{"d_model": 128, "experts_per_token": 1, "d_expert": 288, "routed_scale": 1.0, "vocab_size": 9811}
Below are experts of layer 2 (counted from 0) of a mixture-of-experts language model. Rows are named router (the router's row for the expert), up (a neuron's input weights, with its number) and show model dimensions 0-63. Each number is 128 + 32 x the weight over its row's rms, rounded and kept within 0 to 255.
Before each expert's rows: a language model's description of what the expert responds to. This comes from a sample of Wikipedia text that the model never trained on.

# expert 13
What it handles: Proper-name words after prepositions
router [143 151 163 142 165  91 178  81  81  75 118 188 137 102 151  97 113 120 104 135 113 158 148 114 142  68 122 166 116 163 150 191 138 144 161 121 197 133  76  69 155 141 123 145 130 120  92 179 143 127 160 167  91 173 183 116 158 131 200 143 161 166  54  99]
up14 [115 141 142 141 140 165 137 109  82 167 107 115 158 133 128 166 159 102 173 137 142 170  97 187 158 100  86 171 145 166 107 137 159 161 126  80 192 113  93  83 126 188 161 178 137 144  84 167 156 109 106 171 159 104  75 189 141 157  83 159 158 179 135 116]
up15 [150 121 116 151 103  77 157 120 143  90 120 124 117 162 116  54 140 111 115 144 118 136 169  73 164  79  95 154 157 175 135 157 108 151 134 153 117 119 161 156 151 151 166 141  76 154  78 129  89 126 151 157  66 152 173  96 111 121 135 160 141 173 146 105]
up16 [129 115 166 110 158 126 136 125 193  93 140 170 158 102 196  64 171 139 162  91 196 118 135  87 144  79  79 199 154  85 155 169 114  99 139 125 117  97 139  92 116 170 113 151  91 185 104 141 144 126  63 155 123 163 121 163  95 146 153 131 154 150 138 135]
up17 [110 107  96 145 127 131 136 133 122 103 195 142 131 119 147  90 115 138 206 114  64 147 158 162  85 117 160 142 126 144 177 164 140  94 184 103 119  93 150  83  88 131 177 127 154  95  77 144 155 115 123 157 159 113 108 114 149 183 197 169 194 157 103 128]
up18 [165 158 123 136 132 120 103  90 165 115 134  91 146 128 118 142 145  76  80 211  91 173 199 158 169 117 158 114 142 177 117 142  62 140 129 181 142 152 110  84 137 133 131 120  83 109 106 140  89  96  57 131  79 109 130 120 167 117 197 138 137 182 130 111]
up19 [166 135 110  74 117 108 168 127 171 122 165 152 126 186 150 126 152  74 162 110 127 197 141 147 134 104  89 178 124 127 135 110 149 102 137 123 111 135 111 154 114 114  81 145 162 172 128 133 136 104  87 147 117 145 131 157 107  92 140 147 196 122 137 148]
up20 [157 125 166 108 143 111 141  63 151 167 111 131 133 140 151 158 140  91  98 135  33 142 108 181 141  66 181 150 102 124 162 135 104 166 135 125 166 154 131 129  94 125 193 190 128 114  56 137 168 169 145 194 101 164 140 160 138 131 157 128 112 121 144  65]
up21 [156 108 114 174 147 119 109 127 162  70 164  96  83 118 119 127 139 127 127  97 115 209 147 136  67  43 117 125 126 104 142 100 120 140 107 166 133 137 141 145  96 108 119 112 157 164 136 154 148 145 109 209 154 120 161 122 176 151 143 117 145 185  81 142]
up22 [167 179 136 115 134 143 121 127  87 130 113 152 153 140 104  73 109 129 134 162 123 145 112 144  82 125 182 110 204 107 142  82 222 203 145 109 129 168 115 116 155 113 150 137 121 142 139 108 148 109 105 170 148 139 167 115 116 163 106 107 168 130  93 133]
up23 [138 159  97 123 111 133  89 114 166 181 195 172 118 155 186 155 156 144 150  97 103 153 127 185 130 151 142  77  80  84 118 151 116 140  78 123  45 141  97 144 151 122  70 132 160 133 118 184 144 149 180 128 123 153 113 122 130  94 126   8 129  97 108  75]
up24 [134 141 220 120 107  92  93 118 132  76 165 154 100 130 148 146 152 175 159  93 159 125 108 158 124 121 136 100 131 125 157  87 131 182 145 129  95 143  31 117  92  88  95 130 131 147 102 158 120 100 161 140 112 144 146  89  91  87 125 169 175 133 142  84]
up25 [118 113  89 120 175 151 117  93 138  40 173 163  94 101 161 123  93  81 119 153 144 171 136  70 170 114  53 146  96 148 130 162 101 117 168  89 168 148  69  84 127 152  38 130  98  89  89 204 152 129 122  95  86 102 194 121 164 123 136  59 115 113 137 135]
up26 [144  78 130 111 120  55 149 112 136 163 103  96 139 139 121 107 100 143 134 171  99 135 173  85  91  55  87 131 148  87 116 173 165 147  93 178 118 156 124 138  89  99 140 197 141 133 134 132 118 183 144 162 106 229 158 178 137 120 161 147 178  97 129 110]
up27 [124 136 137 143 148  56 103  71  47 139 209 123 122 149 136  78  97  89 116  91 116 167 164 128 133 135  91 130 137  83 108 167 142 109 123 156 126 121  90 125 156 129 158 105 138  63 157  88 142  81 121  94 134  97 121 159  55  69 186 121 122 175 119 149]
up28 [148 121 169 172 158 128 131 159  58 152 119  96  85  96 123 104 185 143 108 116 141 168 165 116 184 145 162 146 145  69  56 166 129 125 142 138 143 147  87 138 177 145 101 100 139  80 142  84 126 164 115 129  92 179 132 115 211 133 171  99 139 137 144 128]
up29 [154 199 165  97  78 154 155 161  64 158 148 107 110 134 101 138 113 144  83 101  95 175 155 120 101 144 147 134 113 147 192 110 111 124 137 141 186 107 150 177  86 171 126 132 181  97 178 171 156 111 139 142 142 161 126 147 184  94 168 160 156 126 114 130]
up30 [132  91 201  96 155 130 159  82  80 113 152 116  77 122 161 154 129 153 158 129 115 176 149  90 113  87 153 104 114 171 200 187  95 181 147 146 115 193 108 140 166 135  83 158  99 120  95 173  90  90 120  89 194 129 131 157 177  93 150 102  89  96 110  93]
up31 [125  84  82 122 117 141 162 150  78 157 212  99 122 149 182 140 100 136 134 152 136 129 124 112 121 147 153 123 119 140  86 109 136 105 101  35  46 147  67 159 137 162  97 147 144 148 188 134 240 139 173  73 110 102 120 143 145 161 142 169 134 116 122 152]
up32 [139 161 166 155  69 139 119  89  81 156  94  81 144 121 126  73 183 182 159 105  87 189 135 139 104  47 144 181  80 124 110 146 126 126 195 115 145 180 155  67 102 120 139 143  88 117 133 100 110 117  52 165 127 151  99 128 150 185 148 130  95 119  82 150]
up33 [142 120 169 161 124 138 134 118 158  54 111 122 129 111 140  88 135 123  97 135 172 112 142  59 152  93 176 142  85 143 106 149 127 175 144 134 146 115 105  66 108 110  98 132 161 130 103 114 105 129 173 110  90  94  81 139  97  97 183 157 135 120  99 154]
up34 [172 123 134  91 150 139  99  73  70  91 152 144  97 124 136 137  75  71 125 141 119 177 161  96 122  44 146 171  93  95 123 171 114 160 119 116 159 135  59 134 111 129  88 183 155  95  89 125 138 139 156 171 167 183 132 113 137  76 173  99 144 178 153 104]
up35 [146  84 135 152 116  85 201 135 104  75 157 134 119 182 170 111 126 160 193 138  46 140 109 135 118  84 167 212 100 175 163 170 121 165 179 108  74 154 122  95 146 109 162 122 125 166 137 169 102 130  77 195 115 105 145 124 155 184 153 156 155 176  92  77]
up36 [159 173 102  83 153  94 109 137 151 120 133 168 154 132 192  82 115 128 163  92 128 128 101 141 132 153 134 181 149 121 131 190 153 160 105 126 141 164 137  82 151 105 143 136 152 122 162 121  88 129 137 137 140 123 122 118 105 178 117 149 131  82  50 167]
up37 [116 139 190 182 174 151 184 108 105  92 173  86 147 117 142 101 118 140 145 181 126 172 113  93 191  40 116 117  88  99 153 130 122 130 146 103 132 146 118 125 116 194  62 116 149 113 100 138 135  99 125 145 139 153  98 102 185 139 151 196 126 115 157 213]
up38 [ 94 101  69 129 115 129 146 157 151  56 170 116 100  98 133 150 112 175 185 133 162 165 141 109 111 108  88 152 121 133 129 157 155 137 151  65 120 120 107  86 175 203 115 155  91 190 111 129 160 123 131 119  96  89 225 104 136 155 164 171 145 189 142 136]
up39 [129 130 165 130 138  62 141 105  82  91  98 102 102 130 127 169 172 122 131 107  63 115 113 187  68 137 148 191 169 151 193 155 167 122 151 146 127 126 112 162 108  64 171  91 135 153 140 125 104 120 148 132 130 145  95 157 184 145 124 154 176 138  25 110]
up40 [119 137 107 174 152  72 219 123 139  76 148 169 116  83 144 137 156 151 137  71 134 123 120 117 114 122  85 141 110  81  98 186 161  92 177 117 103  79 129 126  79 157 116 148 161 162 142 119 139 133 131 193 155 128 200 182 137  30 155 131 137 155  54 119]
up41 [110 161 120 133 117  86 206  31 135  97 140 131 147 111 131 119  76 129 219 125 156 111 108 205 164 148 153 149 135 181 110 118 172 112 108 111  91 108 124 166 153 151 164  82 103 136 118 181 119 165 154 136 107 123  81 130 107  99 125 175 167 105  87  77]
up42 [141 128 146 109 139 132 163 170 112 118 134 120 164  97 125 111 147 133  95  97 111 124 149 162 164 105  61 129 135 133  72 180 201 113 208 119 179 111  82 155 122 134 191 157 167 197 113 133 112 140 199 132  91  96 192 136 132 157 141 141 129 126 142 103]
up43 [118 164 176 101 119 146 128 103 111 157 127  75  86 101 134 140 150 101 113 127 155  93 169 123 134  67  77 143 143 121 110  89 116 134 112 135 110 155 103 175 153 137 143  94  86 160 167 145 144 147 172 142  98 162  26 140  88 139 142  81 184 169 121 180]
up44 [157 130 130 154 183  87 102 106 127 133 107 138  64 118 153  87 155 142 103  92 124 124  89 127 129 162 166 121 166 116 189 176 117  86 140 108 113 119 151 159 129  90 148 121  95 207 154 152 130 121 123 153 155 130  64 107 143 130 169 164 131  97 115 163]
up45 [136 174  93 144 187  59 137 141 180 136 118 171 117 153 167 177 138 159 124  39  77 132 191 152 133  92 164 140 141 168 134 143 163 133 158  54 145 126 148  93 133 186 166 183 152 170 136 160 104 157  88 179 142 127  54 193 156 109  97 140  96 155  93  86]
up46 [133 160 162 122 127 154 123 113  37  68 155 149 130 150 113  94 119 153 154 161 141 170 169 128 106 158 138 109 140 134 132 144 185 101 142 101 193 151 111  71 119 160 125 162 193 127  96 155 129  84 139 123 118 177 118 155  92 109  94 115 150 178  63 138]
up47 [144  93 155 145 134 111 144 130  61  89 123 128 133 103 122 127  97  97 109  94  69 127 136 178 202  94 164 168 158 131  99 180 133 144  81 175 131 157 117  81 173 119  72 109 164 144 155 128  73 109  92 126 135 123 112 193  71 135 178 138 148 129  87 141]
up48 [102  62 135 162 169  87 114 171 137 158 105 130 126 128 114 129 156  61  55 112 133 143 134 126 128 104  63 149 134 137 130 139 113 158 199 113 132 129 151  99 131 154 112 106 118 147 110 136  85 143 123 101 153 209 195  98 104 104 112 138 139 122 118  73]
up49 [123  79 154 102 170  98 134 129 172 112 147 184 130 156 158 140 117 104  93 159 114 159 152 150 123  83 178 122 129 153 120 132 132 149 215 122  99 126 130  98 134 145 132 124 182  97  90 105 102 114  64 117 100 146  73 173  76  55 117 143 114 165 110 136]
up50 [146 187 163 127  69 165 154 126  84  58 122 116  58 124 123 129 155  98 116  97 127 129 165 115 131  43  59 156 151 161 132 150 123 141 221  71 127  87 106  80 161 131 123 128 130 126 108 155 147 103 126 153 116  97  98 112 116 149 212 124 173  87 139 141]
up51 [116  52 153  88 106 119 153  75  77 117 177 142 116 134 150 121 119 146 127  81 134 127 165 143 116 103 151 151 141 211 129 101 123  86 151  81 118  95 110  75 115 148 147 158 119 121 163 129 170  89 152 129 124  75 139 215 106 132 122 167 158 141 124  98]
up52 [ 94 122 197 141 172 107 120 147 150 147  77 156  77 121 130 199 141 134 161  99 121 173  96 186 129 128  89 167 160  89 130 113 151 156 177  71 161 183  90 149 119 102 134 128  99 127 134 155 117 110 117 137 134  81 130 137  72  89 128 124 132 143  63 126]
up53 [ 96 133 131 144 119 160 213 137  71 135 136 140 111 145 126 122 115 132 165  73 148 133 177  74 123 127 145 114 140 129  84  88 118 132 140 124 151 143 151 100  95 118 129 146 107 111 125  77 163  91  47 159  56 116  98 165 212 155 169 172 128 123 117 174]
up54 [ 85  65  87  76 157 121  94 171 136 152 139 135 166 139 103  62 104 109 129 107 137 110 174 123 181 116 124 161 129 152 134 181 113 117 149 154 162 101  63 186  75 124  91 161 135 170  70  82  96 108 145 100 153 126 110 146 113  78 143 108 129  73 129 107]
up55 [130 141 115 133 197 132 184 159 138 131  96 148 117 131 129 146 179  67 155 182 200 148 175 130 131 119 126 125  76 180 102 151 150 169 154  28 108  91 103 154 167 176 123 118 111 122  82 120 145  71 126 196 121 110 155 104 158 106 185 146 139 178 128 198]
up56 [139 136 107 151 224 120 118 119 107 171 115 124 118 148 152 161  88  95 125  86  67 126 158 111 140 122 140  91 107 115 104 112 106  93 139 162 123  88 130  99 151 126  95  91 186 161  76 162 129 141 122 139  75 171 142  90  77  69 129  65 126  94  79 113]
up57 [159 122 162 119 130  75 205 105  48 177 122 170 101 168 116  76 131 165 210 153 151 127 207 140 124  67 166 138 137 137 138 131 134 118 125 150  98  97 156 135 160 130 160 113 175 122 111 166 158 122  76 167  71 140  89 124 112 134 152 172  92 152  73 138]
up58 [134 100 150 134 150 133 159 127 161 118 132 156 186 114  92  91 139  43 106  96 161 164 160 163 146  69  63 176 129 164  75 117 133 130 132 104 187 128 125 106  88 118  96 130 121 127 131  92 139 155 157  41 120 175 140 106  90  64 183  57 121 127 112 122]
up59 [141  99 149  89  90 130  94 148 106 159  76  98 128 148  97 135 139 118 140 129 125 106 103 111 124 147  84 136 135 122 105 150 126 119 126 191 142 123 144 130 142 126  91 145 116 108 176 138 146  59 141 142 156 136 112 108 124 106 158 154  87  96  16  92]
up60 [109 128 131 159  88 155 166 152  90 113 129 100 153 127 144 102 100 142 131 154 105 157 136 148 165 137 121 216 152 104  99 191 121 184 134  81 173 135 105 114 152 169  94 150 171 169 120 135  94 128  99 111 127 100 139 128 175 117 173 160 142 189 129 111]
up61 [136 170 116 110  91 161 151 134 130 150 148 110  67 126 176  78 123 106 145 112 192  83 174 181 135 125 192 111 143  98 149  75 167 146 134 117  83 113 104 121 192 168  72 162 154 158 125  83 137 126 181 140  96 155  67 144 135 106 142 130 132 131 129 100]
up62 [147 108 101 158 153  83 168  66 121 136 100 156 110 116 134  56 140 131 188  97 153 173  88 123  49 156 100 138 102 103 206 126 113 121 166  97 179 117 137 189 133 141 126  93 167 146 139 155 127 132  73 136 121  96 131 101 196 138 175 173 123 104 134 107]
up63 [136 100 137 164 131  81 113  75  74 129 107 200 102 158 124 133 126 152 130  96  84 124 102 139 113 115 128 227 137 201 223 174 113 136 140  85 119 105 174 139 188 142 131 131 106  84 150  92 111 106 113 115 134 189 147 165  86 133 146 165 150 140 114 107]
up64 [131  87  73 126  92 124 102  84 131  96 158 178 130 160 141  22 123 130 112 117 103 141 103 106 125 129 119  97 180 136 119 123  93 189  96 126 117 126  55 105 132 111  85 144 203 123 143 151 138  65 133 104 166 129 155 145 111  24  97  98 129  96 158 125]
up65 [110 169 138  59 110  92 138 135 193 135 121 129 139 131 117 114 137  49 105 156 163 123 101 150  86  64 122 151 136 140 112 160 121 100 115 180 109 135 160 127 146  75  90 138 126 121 192 173 123 140 134 162 107 191 172  73 103 127 148 103 166 133 142  92]